{"d_expert": 272, "d_shared_expert": 0, "activation": "swiglu", "router_score": "sigmoid", "routed_scale": 1.0, "balance_loss": 0.000143, "vocab_size": 11707, "norm_eps": 1e-05, "tie_embeddings": false, "lr": 0.00275, "beta1": 0.95, "batch_tokens": [32768, 65536, 131072], "seq_len": 2048, "train_tokens": 585700000}
Below are experts of layer 5 (counted from 0) of a mixture-of-experts language model. Rows are named router (the router's row for the expert), gate (a neuron's input weights, with its number), up (a neuron's input weights, with its number) and show model dimensions 0-223. Each number is 128 + 32 x the weight over its row's rms, rounded and kept within 0 to 255. Numbers have three digits each.
After each expert's rows: "gets" lists some tokens that make up at least twice as much of what it gets as of all text. This comes from a sample of Wikipedia text that the model never trained on. Tokens count by the router's weight.

# expert 15
router:173177079163115156162124143089161113108128158166093159106126103168104138093179057138125076204130125123157107106091115110088108122121176125122084144132110120068122160119172114143141141146140124127062132150129177139158122111137132121170123101131089142169105150170075146161141144168077163165162140144126162105081192086141172144139130078105127118163212144074110101123143147095112183125159119136073149173104113079145119167152145150145108200121124126095110136152103158168166169176100131185048185176159098105166095090129074130096112087135103131101091103153139160126121158147145164146117106135070168114108069144102099181112172091096164134083108094093201130054119153087157166094104
gate17:156144119105159146149097180157144124043099078132098120089120115160119101117063148153168124126115168129145081175113122132145163103197104120098117119128124135068164092034156062102092136112178121120196097153113159129139138160111126118154211153149138116144112137133133168141124127102079084152141177132139172167152161159116104076135134116056188112108047149174107048100129105124097130137097089169149158091112130079162157111140122110156135131139107156182113136109138134151121101169134087105129134095136108130160082105132111126092159082098065114117114080112182115123098094084120077133173171164134176163102113122140136153146072057062154083163092158131147107128099099113091140216128
up17:086075143164144111142114104042140149091149163084121116124131108123131121174130154158121100155134083085172146097100140137147078106108098103102172116155165126105134165095107146119141108095142174154107154152139112134108124126171071108043119113137113192081083145165221142123108093131095191124135063121161178169128106162158133128128074141166126104099093150140117040140145116147110125105080117155161107112102115111118181153090084110137149180151117155082116127150128139143115104127121172132134103142172163196181111115146090186130078059135052118166185090146117181142143124112094184098101121086150130184143141214131141137168177132091158157075158096181106124111172147112090125165147
gate18:156164103105151086104118095162087077139124096153154137129086120164146129058122104126136108138121132121150195098129104172073104124127177127169104143112107106153104103142120092144037152182133100152118195180119123130170164136143105064152064106098066127155133151064151131156137135140076152108081137120153094135221125127115086152087149067156153102064130160149094145103166183097102092135108120104081089091172152098121132157068138130112080117126159111121154064121131124146114110190139110156152065094145139174124065115111083145120143154084118131119140145107135174179136080144127105109052151159126124117155132182132100190109142059172164085147140144107189072128095116115098176127108
up18:079124115135088110167127082208145069106132108139139095113128145092104134200015131079118212104116109183176169147118120067125137108160141142092140131132138111183179175120155091114149098114118134154149078125133178096091099171091116077159106123062116127168128142098142105160165143106056106139072121146145139144135122100085170128102115126184105153107198108087130142138148147084156132186149130106173105087105135071109106196062166179131125107209097099125110125129167105191094176086156134161102153069108112137150124110130102140107145192132150122111133127148154146143133148129125106118146080117088124118126068131136126156154101121123156126078119176087130131126184085150157078129090
gets: "-", "\n", " University", ")\n", " John", " United"

# expert 8
router:100142100174106100119152163167108133109137138119126173111143125096033092129175139183111148137145103127159109160083120116158100172113095065126091094140110154102120219145146118151178158129130080122122163162155138079133142156149197109111135108190097105106133144120111162157161152164075173085158113156135095130062107059107168151179128134107185128076143098162095122142148160143049136035119128116158119149201180130105130126160148138074149146139193166155099160129129128112173119156131174137093098100091154145133154162152073126117114116167129120138104157160155164124131114093151084095114078122169182124107104149066145184153109099128017171126128082149155126128092152125140127102163
gate5:124107127070082148128128154139082115101055070174064116128178156123125123169109129133160104122127135077117114104146185161143164112133192079138122138095161153120102126175160139129138128161089057124167143130134135088081130148137146138145174139154170149105082091098150141138154102136130094176090128143096080118125112105160150126150120126143108169119114144168122141147169108200155123153146171159136134166110146133158202143153147155085154122150147115123167217119154147122105112175124092193142106105096123199149115085104073191114080109145142155146134135103017162145164117098120127123088133104138102057056136109158106164113121145172104156058188084199133128150156129101142108036121
up5:113152148123138146149106105081166126158120188181142147115126100183172099101114091156208139100147138136121090143152147131212135116121129065157097105105065111121168138082122155169106059222138135136082109128141081175129201185105086131114108122076149093117148104086135113119155189135119123101144109094152116124109147081138125166102098109135161117126123183146110164127103112130219162131071125080052150099114137199098094141092134125094117130105110069150141179163101155179156185138132096108091106116089147149134100103139178149156183154101106126105179139130121105098117129168191130090122092127190131162142120134158139111145072131158146094109163112096132098136032135130121189112117
gate6:118103103119132093136164200115177140130164094073120089124148145183127130152147093124140143164115118152149109149136139147159097140086091124106178113093142151156158082138142102155177130116158090120124127157193174088184159103167105068088138114159122075137116120155027154120169117137100188138097099101157120159066128080144092128125096118115128050160092184118131138086113152179138130119109121108126126143180137146100127125133158125064142085100167166117182161099151105098112137186089122121171137129013113112073103181120156091081123111073157150131099136109171101129092116187175134126103169111108186125137137161168110166150192137135055078121111146063155165131140129087137140077132
up6:126123127147104170128116118120139148110146186135138120127179103123116130133128137117131121098117127132140206154087113155118106117101108113149169173161111093149163136090115116118159076154171071133118169168170026150186129059128107111117109096135153157098112144090090096165071165134120137111132114172141095081152149191129095004137143105064139171120207166179137112163168188140135160159144111170103085177133138115087126164127107121106143054175095104130102146140153100092131154146120134107137152134096114169134138068182082137132121162159171074116198153073134085103192093117162150161143095194149174099189144110128121107156131093129103145155166125145101146144125122154055110134139
gets: " |", " L", " B", " D", " K", " R"

# expert 13
router:201100054169126164117145113118128045132134152175125122164108142111050106113099132149120215137046080188158121149068142136104102109215116168180136160115114134119155104117181111100146151156173096135112150105190094140164133139127128144117103114144084144147108158116152114113149188129120154105151142141156115111090125128155235096123114114123127139141216135133115108125083117164177119138139095129190137163134147129147135152157135148131188161135177130129133144134124105099104137120098135142098130111073099117164115120119094128090059135159152080083018124121171109097070129090149110137139121123107196067131137118169120131135172147144051156077152089121153151113136096123133133071123
gate13:157106171195081109135127148116131209115098167107199097148120176138161141154100125140158105123162142107094127169035122108097092133134134156117122126099094124131133122131096148071144116116144104122153144101152184156150090133084192093130161108136149137142081087151096121117183134141158154102189090123170188102172127085089117086099151114149107157221095128095130134118167155104122132161086195149126092120139097186116108140137077139099088096185108171131073146087158134183194123166062107138154115108115175133146190115054104173132149175124079137127147155106204147134132071083094100096143115132132165066143137150099096174131132103119144065096145153132091143078136132110164130141121
up13:183118152145137063131130070109146067165172120157062120116147127081142059083122114128087105103121073151154151148114094161124184158116130188135165080061147170096118110127126088216190149135110079117156127135091049134089133194114124130160099101124106160148107115143170141123121125106140170154146127128116151143116133096147140110112114044095126166126139095120157134132136150158152117193147088052093174136118172058139123115179159146096116144167081155091154122125075088135098079124081156122156139117079110119148131160117158122173131105147146197065186126104177132101092208101115095117179119106106171127129102131098151138102096130121178169132096190143140100151147093174124121149111
gate14:132065167158135098136184148127126147152121095120168133153101163131112116141141156131113159130120110122164098111124134168177135171179172160205120211106152119179155110187118108150103106161183124046105165143172104138134116152102118078119097106224113100099043126168131130140102111166146118133124155146166121171082111107225078087128085178107074093125160099108166065156081097106126119115143141102105135159134146147163078150097125188151187128140152177112114106123105106127146096169100099102123150128136061130130113163162132150155070110146137117114021161069101125114133137149149123089096144155136120122153163151121163194159173094118081158099124096169154154135151098118110124101100
up14:160173125177131119123147178130145139105112074161068106083141106112178164099136097143107148118073127145089124123178098132114099179170134162142147136117090137182149122055168084146166120152128140138102168089133117167172186110106087112132163135101102125140198128104086142127133122138135174114109138151112170121102087127124092075113182162182196175134085146094078149064126120125208164148144116113171115157070117087142168102173130150138099128137143147087128112117189141149120093155102128136142099084083159139128060149067121205144132056135137115167149109169085137115049116121088102135194074121158129124174130090156113176106078081110167140064124161099172139116124138076162119139163
gets: " ", " (", "201", "–", "200", "."

# expert 14
router:154122119102114099125153152137139124092111155163098109130089122111000138103160115093122170125194158220112105133034124137129088123190150154139112119135131091067084135097161143126147203126160153098116124184129144113167144123096112113116096140111088123153136123123089165126152138124125114097144163178119167097103155162152130144149136101104156168183184123176161130166165139142099193132163120110074098147168144152106074144152116113076135128121076057094092083127097148126148154109111137142032158164148136082147052078092075134087133131139131144135112083125158140115151114097101139107117180140092151166125142196136133174141145164134111135088121098146135151086095165108152148153076
gate12:147139123117142131189145191122117089191150169093115165202155122165086066159083113017133162156111129102152165081132076132150121134183186168100103066111155116143143151063102197122129195119123144089095087133097147091101111127098138137122112111122052130127119173123137125121135145146150127142087158127154140101096100132098111075092129116125191151135165097137101100136118130130140115142138100090174103095097141119143141152092117112115126074173138106118109062092204171142105125143103120157141172085151140153065109124158085060086125125126082131197096100083169129116108101114107159129078084102210135153101105072148099095095125081152116115071114139141101163144115120197139128104118
up12:058202108122133143141144128131108112114128110145144095094127106106138206149186168176159140184079149138119142131118134103121095106132118152191095137143207159164102120102124119128101141064144067161073102096122108075137112098114121129107113162115162132146118169152132154103122072026136083150102121134121156112153145130129117124134088118118098164079139098118175137162111140203206173090136112139124066145128104188158158120111087205068126194145128105114117153087177184091117164145134116162142156144073150126131077122114088139154096098134047144128109152104156085081121191130148132113181115136085128146076068139128143103158141179090104109130168118211140170115142109154151131119151
gate13:167132108130197102088106178149157100097163140178186115153159098085120130076123134078136162092130134158209108101155105126110135159106129111137087164171149119114111191118103106176101149121190113181134134176107084128150077126163172129110123073134134128131048134121190152142169158146131102129150118128112150116125068212102078125143199100117116123103110169090118180198130117139146130116144149065095099112134075216110103121113096150086077165093181088155160145091147123103078160130127113126133147106155112086152104117118177106133082108140103105149128144126123093163098138118160053106148124159127131085127127153065150148159149123203071138112162123177153174117169183136118134170178
up13:090107165121051190133110149138149110140118080132090164152104095107080099136108119151170134173145113124102190152120108177181126228117100144116084145161079123141134126095102130095084094135079102143154137144136133146101139150125085160150115101113047110102089161158066102134180117088173154142125097155152152139084118150114077127089108159124080089095158082113093150122212114088149102058163124143130146167193128129131220152098170154139144115141086175146112126163157078160104114130176096117204120123152132144169129106159146171095147134134125143153155164143152129054146153185120122146105138110070101079109158178166124113124089123148138166092122116109154121178155100118184174189113
gets: "\n", " |\n", "-", ".\n\n", "\n\n", ")\n"

# expert 9
router:135118096189175079101106078099170086129168134106146171106082114146094134103155081141138196115141169082166103075100114160222129136255124156136144095112143136121115109150189098094100140095108130120153114131109196103118129181112168112083151080109127106108143067112151146187103192180115143162094095111109111099103193099161133118134134070097124141143171126123156139166161145166166199078133131176131099119160119152164148091116141172082125113159166145157182130101086144129147135121139170114093074144069142136116117169081127139141087110150126112133050111138092122161084144108128081139078108126166155079097122176172088121136122142103151166089129089103102143108138117127165157133122
gate15:146151129121152075172135118100155108170096070186133132110157085127212156109173064133104096142128129120142106185131114123098136119171157158154131097177083096154135123088160156150107119148169160152106102102115130104222141121122181109110072134155130132115132158174122106156163122107131191161171124165171186111144110075142082079134152125099136074228093090125142148125186090068140138112150089147120116112113144117125154131080168036165184109132163122183082142152109050158144136141156111143148105134096104125112165084088098163117128136125121100105114100157153106125184111137201166086098156113151097162123122144124089121088153117101148144082105051147108132098123132059167173118109
up15:125043148113146113172108170128082094117195112100102134083124135126144085150133116113005115157095161105155156088097112139187113150180150108124109162137147114138131125147139147134124179183158114163161200163184129152078127108143079123144095118087117092167069169157128161167160131158182180117194124085141139167115112144074155064096138137143070107155060119091109097105109164141188099140111147144146145138160151104160129151134175141162108122155160164185083121088085074080103116142115113128166131165114066098153144097141128126139138170151113071126110146164121134126150122153128148192137131104164152138133142110078088142083201155117133128090127103153124180092101185148060092126106
gate16:119145118106164157103071087147123106071144175133160101087070184194109173128160127106122098128164077117143141133137127110079142086093096135151126136145129167072109097132197162162147076100104133144112161098101108123131162155137114183143160155077131086159091122134162160165137121127175176114124156120104107102138103121071135156147073108115091123245153118125134089126154134116112138115108110127106084105075129115088147175109121122113096155167174122117126164109183162122151141093166180123090100117135151131076106094093118123112090128173200144110072092151128192164125116156123127128149051131130179202147091155141184164096154130160076135124138060124065111103127206180133157183095
up16:065102143113101171124122179167099041132165128050140159149128131135115116133127202140122145147137184085110091089148115170125084108131069169116151155143102150127145135093076019180192149155140137109150154175137095159172117167117134084142146075152149129119118104130148150069126104084123074078109119113154122131144083158117154061143145154152143164083116107087122155140147135168136122127093097118170099199143112175087146076114125191123110124132095120110156171121174138137156162117101132193137130119140130082147104125066168152121095141081098174164130128145160165118099135089119133102096158096091103110183142115106086148126175162108144085182129140116214166123065171166155133075134
gets: " ", " as", " that", " first", "th", " which"

# expert 11
router:129191117139119165041146133084095096085094174144130080155143128116135139143135131142103195128134133173133150190118080150120140097174125090175157116140154124143131133098165140114144148151116099110088136208153133136176106093131156111135132137102044176153125074118147107120125223160103115180171144077125138084081162145155145096129125111090160106185198158139167130189134077108128158054101102174124177134151108090089139101172122149095102156209102142112100173124130099123132129142120167166108099106140166129125172069091132106137116119138144126140115174137063183118148166138071085098101150133157121097062116095110155153148140110064075138105152121115148111068071128091102131104184
gate8:092079150166130049127156113132118124152071162127132091142116128139176116156136166132146126036164123087156104170075113194207138148161101058153106135113145099124135137127100126108168186088155069133103066125129138088138141130125152133105119122146160153176080079113150118107125110110081107106125090147142101147107146086109153155145108116158122120177140080115111182119116053163118090153134140118115166154144127154131165117169164147094114076170108124052137089183122117057074104082149124125155143123126109112112116106103109134080057165122087173122151201127147141178130142154117114103143161055138139115039106154140124185188173103145131136107153168075168140094146177081094167110150
up8:111113124098087132062106152116072115135141150117166202137140114089110144163143097077144084157131155156094070166086163086142152125116127174168120111103101173128145133095098149082070154045161114142165156156182120143135114154125149126135148192133103096161114176196176097101137101125090166167161141093118107149142139106072074168146116142122151160135103110081129136198138182137115156157095104105117135103138175137129090061153086167122087173122109123136189132108132089094062142149091125110109103110169113108139097091136128140096086145142133154110090155198100094122063137153103131168082136098205085137162071122097104054133150146167121125176118135087119197106120129150134088049152
gate9:133131157099062158159088147153147127160189096095159090142130101105097125099107107125109118076161134095156080138100162125120109072096145094176198144134151180108136112154146170160050076161104143123121096142159124181134014129161161124119135191155116143156084156089118172099119205144150181149156106148162123140179110150115145110135111168078162148142118135092189105146121110103093207109185049136087106106105082110094124096127107102110142110103102131133122171077113096193115147113115170145174158148110112135155114106126146143162135164157115162146093135189087149133120119132139132105094152087065114165101078168124156126062159147120120187159144142137097072171106143130200098132147
up9:138093142130130182083156166153159081155078113134145104098132159078140165146121132143075125120144121113078133227036113115103145118139086125201175087101155123149133165147147123133203075184109147164069134123133132158110053131172157120112080105117133165108094163121100141163152140135091112187125124132100049109097128110102124137064122143094133135086147176125180117126134147158079165078117123126123158073076119068110160147118087148080133124156126112196127105092133110132128133164192139187164161131099116130112064136169106161138079122077121110154140097098132129119147070139187127065106133170121134119146149117172151154093127157132103162218157116099110168105178144172151125153127
gets: " of", " in", " the", " on", " to", " for"

# expert 4
router:065132133174099105083141028025169111100161158142137104134124039142130085091146101119109161158166115113136101144083073167129103153220135088158085116120054128074132140136140134152182101111161164109095098192142102123164087123143121167119146078139045137134150156098154161152136188167067117116119175084121125140062131143137113125140168130126101131153122136134139134126126105133164127139142147158155103135183136129126131094156124174103084145155125073146121062120102113144158116121103135115094130099121161107160114137113095141086098107151052140164113099124124174130117145185114120162117171150163199104087115164128122152168163063128072167160160089170170130128055120119114135090135
gate19:135074124114080143134118122137136090092122149115169125192174118138130115107163143168092110166137159130115163139156090122138154202165113193114113184128136161126107075066112148169169117096133157091138140184129158147101157100175083137132146102124117074065141116163103143043195139130099082175080153065147137139137122172150128141153121124121116187135182149103170124099109152152142102148100131092109075123089221101111120131134060050153116113130080084111149133137101142108139175118176146180094164078141123140180086097121088147189105137184141158106108086155110177088123147130145032143173115171087138138178123171110103128180116091147132139138110145172113126113122075151168157124104
up19:127126143152137113135148182100166131142123075121115146097136107173109161097108123102125139164135154163062110096153151103064111078159182167082129077145135092132073114101108162117135136114174100085109128069159100082145081113163126103159119112169151115080116116122138122125154090059146136144080110108117166215150120103075130122125166089149083135126155181174138125176090096115170104089082076188085115172142145138138064113134052117209085075135166127157027138137133175199108156111135111142121120092151098197168124094110096170117135118108126147141146176147103148094124173150130166135110117112171144129113139096129172114127144077104125135155078067186154123158141079153188146121127
gate20:096155126070140116103131099052093135136137142104082111126164076089142125090195189127128150078122193086159188127086089127152105084159161125093071104123140145103184111131145070131121097119144135118090146100094108112124127171145128142120170103111136145157150092138169155113124173142160180159212166143114170119074119121171119147140115164131074183149123049151135132019088114146167190099147090096104172101188126138165139147115164121098118158143088178093132123101127123078144137154154127128152083147126128113128100167135187154106085113092155099163094125089175057155113122136124113117165102127128122102141136145167173167186136178130139218152066116117121115181116146118100128089147
up20:071072143113107137109117140133156110081193094091125122117103120172119116117100161084120149187157154192201109135166180136127101109142090172133155131152150079117155164056085199127145114099153145147150132143160130164149173147136117149111115115108122085116140141130126111133219171172131107135093172096116165107134139168093072083201110092060129112114129180134098090136112086120137118135082145147107126122162180131076125155087146121122171085147111126122116098129220133114173153143176114174080164105099101117157158128062062174084126133106108119151114110084106151108123110159179097089148193144120227154103168116121143119082143096104203101155103147139156107152129140174142153132091
gets: " the", ".", ",", ".\n\n", " The", " his"

# expert 0
router:149138146168080104106136042086150083113142164197153130149069141073118101107147176119135143187112124077081138166104122104180060112218185161154059169190138150125135145124180105147129168103118136095159134150120103113152134117184129120130129167164102168186147128156117144186162106121108126111087120175126136124128157073089153171096117041066138064171167095078140142125122155127170105090100079169145175170215161120128103160146144169108139125143181123139135128069122119119122082139071101114126148120144131103143067170130068102163150124174096124116128119109135156160123120105148116151171166101117109091109122106116083178137100123123162093150102117122124074119068135130129160107127
gate6:127126142108101097096108064061103159130115111140146070136162170117096141159164107092185084150106184156126062162195177144154102112135169164113113174130127172110128145103139092116155119098176123111138047116120137145158140153167108138154152088134182121184131125102128093110136230211147122138080157147183140133098108160153101083181093155085106165111150135078058145121169099151126108141094135144138100114163114084134135107124180092117146130124129123095118158114125151091219131121034119149156216143158081097166124114130084176136113115173087141129060127094154119083114134149104111157099105097100221153136105124126143153104160148099113122131128135088166173135135119125127125142086
up6:190125106061114098126085111133094147127168142147078128154129125113098123127146086116107206165149166132145114125103149178170125173134081124126140117188139133109120132146131096156098146163119061085086158118164133111156172118108169146086138092129102154080113131125092128119168105162072147137136133054089187129078147111133130097148111145105161160144218108133160088037076050154149198157109118144111097092105108107137171155146119148123135089086045087087090126124108192092120120114175078082181154128122183149133114102126139148173137154134128162163102150168140118094097121172161093157193121112097109160146190145133136051142200105113157182129092157148109121122140128130140137115175
gate7:126132150162166195150181153152153095126121081145108140101138080105120122100176095107124215095150136092136143117140094152123112126132150132098108169129116168151147048160117076104102142065124144099160076071079163083146078105181113158060205155081128105165131108155148133126121167170140109147181093157104122133107152110151182201075098188127102112100082151155084146150136164130130096147142143110150114136147183228153165110166102104150176069167135148116133109058114103125163066106127124203121134147110152095103111118149132111141146096088102181085139110161107117117162157141120092121129140126151130087146070191165158152114150174151101158124149124098104138147160111108150119081057
up7:074113102111084146159110134088130147112113136093174066118110153139121094152070126077145069148139151172129047142173176129139137158125081132169130169104140065140105144101180139127138152080150131145112156129109087151139133106184151149128091143171131091107179052122128159134187129100176111099103148090124166132146134122055161066160149103103103124115146117079126125141131096162134095129112138127116147123126135103150106136117123108099097107125092126138124154153156169175134221139156095125087214118128169153122129135190031198157110116150126066182080148082095147107127110187113103120119144186112208208078132124077117088139154113094095162122171150145154126110101123189128103132122
gets: " \"", " he", " He", " his", " it", " who"

# expert 1
router:119140109131118091138168087135128053142157189177161099114150124175081084138178160114162185235192145143131120119133106146134086138123144114143052085127125157103092161176158083188160125159145124139062141168142129124109113113130129162117135135170138132127123110117144111151158173086078123164139111097152139119110188101116152177149164048098161112143138125091131063104108097127169103078160101132177116139150106134106157143108116120094114134139240107143146111098164082145090091079109136183166139192113149112128143062143151139149149128140153096142149117148099139195172132098132115095161167128147221118038101100169122195148118131126116134122140110091118132085145073112119130133157
gate3:100139166112097165101114096154097035160145165218090146129104133155115162197102113075161110084095083076055127084116174159095100132137156122104108150149155142153115112160158087145150086086163158040197156187140144134110179102130164177137099140124133144101099110121127145152148129137114141186136111122072160142088120133119161176109147105118144106120084132126122086112147106116163183137127180068245159115102131081141159106134136133122151126162153123164091103134053144113122113122119200076143124110130172137107119144109094172169113096149167154174117139124099146192111183116155156100085131108101160190095108140108101119092119103163107149133092144130146102103150110062145142139174
up3:145120128112102175097142096176050109102119142099106180143073132192158134154096145144114136115157146153128160106098122133168139174055139104091084174138186166124151099141117109122090094167115126134169089138154106092137165104104136161111207166132060124147145103168109115136132192119110074172162102060148118164152093120143119103172124179109123031137116137113080139125142175125113182144107098121176122184081083162136114103147172114076083030146096084157115150117106123147198094144092120164069084136112106112087151142152129106134113116125157101128196143118097179160161150128148105124115152142145183208151149097151134136095131138139083171135108103152109088106057150124139156162141
gate4:123125138126117125116153129144100096068181126087116149103132091137085157170130170099096131133151123090201163127114093148158080131088145131134102143128123162113108101160053130131129128083141135159188168188028113195172130132195077137128108113101120099084070140073177124070159155124102102137103095123131169129154123081166106217121153164122147139171153161149110136138120103107104111112142173137198097153115106112054128185118139086136114143104111081154069170136137099174147092142059184144132148154100139127091140156062163102139153077193143100162111156127103149154146147129116171065159125124148171053133134138156096097129141176135130146102120092066103095164164125137105106085148
up4:123153113115116153107086114182158119082080173147077147079116150180172154106106138103131088147097121148052150044133169099157159141096086118174158194139119135139091158153172132134180079132130122124109099163075033129119115105151108123098115081147132087166143133176179107151159121127154076148140125165148120081066129110078128095103165131128100119124180158138114125085117139149146096161173172095100128144108142120083156179155159161136178107150040168131194121202075166099150119104146169132091135149084100102169144118087127109156061086096114140188124139134189105173072141102068131165153099147133190117160115110106150095154129106152168106120145136111123114131165144124107142102176
gets: " \"", "=", " The", ".", ":", "o"

# expert 5
router:107137158110118112136176099157163101029147160147070162191152117158112163099149115144113172121126148093122183179107140148098128153157129088160106127131092168126164109167177127139070114115121149139126108152133160114119123123130139092127162134181123169116111100099179075162153185094116141135141112141169173131118130157179120111143129133095134127177163146161158105098131174145178171088190134134090112088156132149172094121081149108110099099128150064093092073138132098097096123110055121120098141105145103135153132127098107111109071124201026178079096112163044149144173171095120112090161082148128185050150119127101112191143109170070113160160057113152129121113120144162126111155170
gate6:132186134197160108110103102159086111150134125110093101142149154151164153199114158111157174132142063116106140121132132147120113083094131119150147166175134096126155156098129137146147123082139149151143147158124122148119165093210160094136155124068089116123108126134137103160099090134128092120153076101035079117074134113161087142192144083072146055135149127171131160109096085130151064165105120139129098074130187125158109137139116150123129120174128183126131148118186115129143130106155160129111105148110133093159145093149123145202090119152084197107103101148113150139115213102046143106139164143107165171162124091071081099150073154162138138127115123126111142211129126046165187167078
up6:113152192126155141100096114056083170118103177086134127101150162118165159147122126123107137119112082121159155170144083138120191189171161117108214162105085128097104111121125093113130082148067121147120083083145150157179146149140118109145149150120079138109108096137160117204098151139139168138109092113141130180142159147150132158105113140117119102145140111091171103167192112136068146141099091127137086075155088133137152092097135107068089138134135134109154063156158085094115152088199167069116134094089154138156102123132120095141129064154102176140106110158057185173101128102131117073143146162147063117150187126130110169133087170150102156064152158079129121096068143144170092124046
gate7:085196119163127147071127159095072144087123185196125107113149169077106119084122179134081170104164126127136073145078141119118125079113114130158120154232139113160110124143156105086131155181193136141187140153124155151155149138133093134042130144135159116136075119147218134101105066132129159158105108173121165096111109123209085148113144138137081116128091105192130120157151093128125127145171044093129161135163157122141108082092133121174138208111099159134111128114129105122117175152106038058105138089140127132120171108118113118084129124184092156164108135098144131151156179134141106086111104126131115127099132130052113084144126085130159115108106108117131126146108187165129125128079
up7:173069125145170156102112132147086135135143061110108079065065024084114115109127121099149233120069139071069195165138165127121099132111069171121087154137109088114121148139113142160121131146116088106128162105075152154128128089129136129126101076110109112140134089120036136127155126116102151122155136149113087161150132131119140107175081131136095123129108132134131145144080110092142058155113162118102165096118114113163189104135120150116132076173146137155112139107157120119163139133144126113110121096088163123126177130098138111104180141086164097169139117088119118052148063164139147111108149142120168206096157073076187156089110172159126140103166107106167150170152184187111155093178
gets: ",", " and", ";", " or", " with", "),"

# expert 12
router:162060103140123124052229142103154116126123113135105154114055116093131100139098111069102154246105126083093153130119069111147118139255105097164149107166124140142123157156208156171155158143160117135116149162131156120110121109144142142156118110166097167174199148127102117132113126141106165182147112147140141107118156103102148100111135139119154098179140115193131109133109081091097145073099090118128121115163152101104104116172123137099170149153176157086124147102101072108118184104157127138110206119097139132136119118123120085096133154164165160197157166142068129144128169126106088094110133133119162062074089171150157137143123143071107135094114107155165134120117112124138163121071
gate7:139115165110157171119158123110117130152111146155167154114164116116164200167132070111101087147115158086147086169048141117123122132112143086134104124132146126138169137119115116135073139146076114119130148104189164122109151061120098115126180159155164140209144126141112113203158138131156152095097176118120108134112142145193041122129168178148096079100162135111134123145167091211100060155113129114172085162121154075136168172123113171107114126154146144177147107114181092074129122171151085181194127131101141193185093138135095110065146097070095166149144161102129164115134109117113141106139122108090151106078152111189128148121099167113059055116089164120141068145101095120087135130119
up7:176123112147093108126113148164098109151094101107150147125154107141214129106156101163160123141172138166114124146131147097092195110093131103149065093121104131119129144138081133108087151078097122062146071137122098154086102155084137137101127082157131131124177100148027145150172108117117097138159126181140151158107151154086066136135191056097183116129082118065168126120158162079152147119129128183087135131153180158104119158151130121135178085178129148137088190100115202110061156170119117114091126156106194122093156103143123170171153113107122128102123180177149125086110148103101152162127115159110115134185194115066132116138079086119085157147054117159165118092184146125166134124156
gate8:147079151095155163161131108170096134119164143078099140122130182125135141132121131038113173104157115049164130132126122147103086110121168103119129147142125157090074181124115088143067123057106099129087121203132104170155124115144150121192096120099081153125081184133077127125135160162139138089115128173082140167111149076125152188058075141119176088106161119130070180131093090127079196116138078096094086161175104150130104067150154092146128152193103116178141154182118141182102171138107192125132125143140111138144128100172096163164157124138138137180118124106097116151115165114117162134068134178102149107139131122131144159126094136129120137117168042145149116049108078156116095114095
up8:114169057165148120110104145083121168137155140057147081188166089138164069160038130162177106155137151181162139132082155166121139120137114112153153180153093142129142057143138074083128156128079142087151094085062163129120154080097087183096096106189120146120149106147107111117147166157159142151184134120122080161065173179092136136165154089119090123082149168147131145104168131120093148114126084140083122100144136145118121109154138174150123186163141145115123157123098096115128215177136084121150126087117147117157123116140168041090075101137137150094075164147126053136097084132125091085150111123115145071118120072157123114114118146111114058141132149166101154114143068129128138148126
gets: " to", " of", " in", " for", "ed", " with"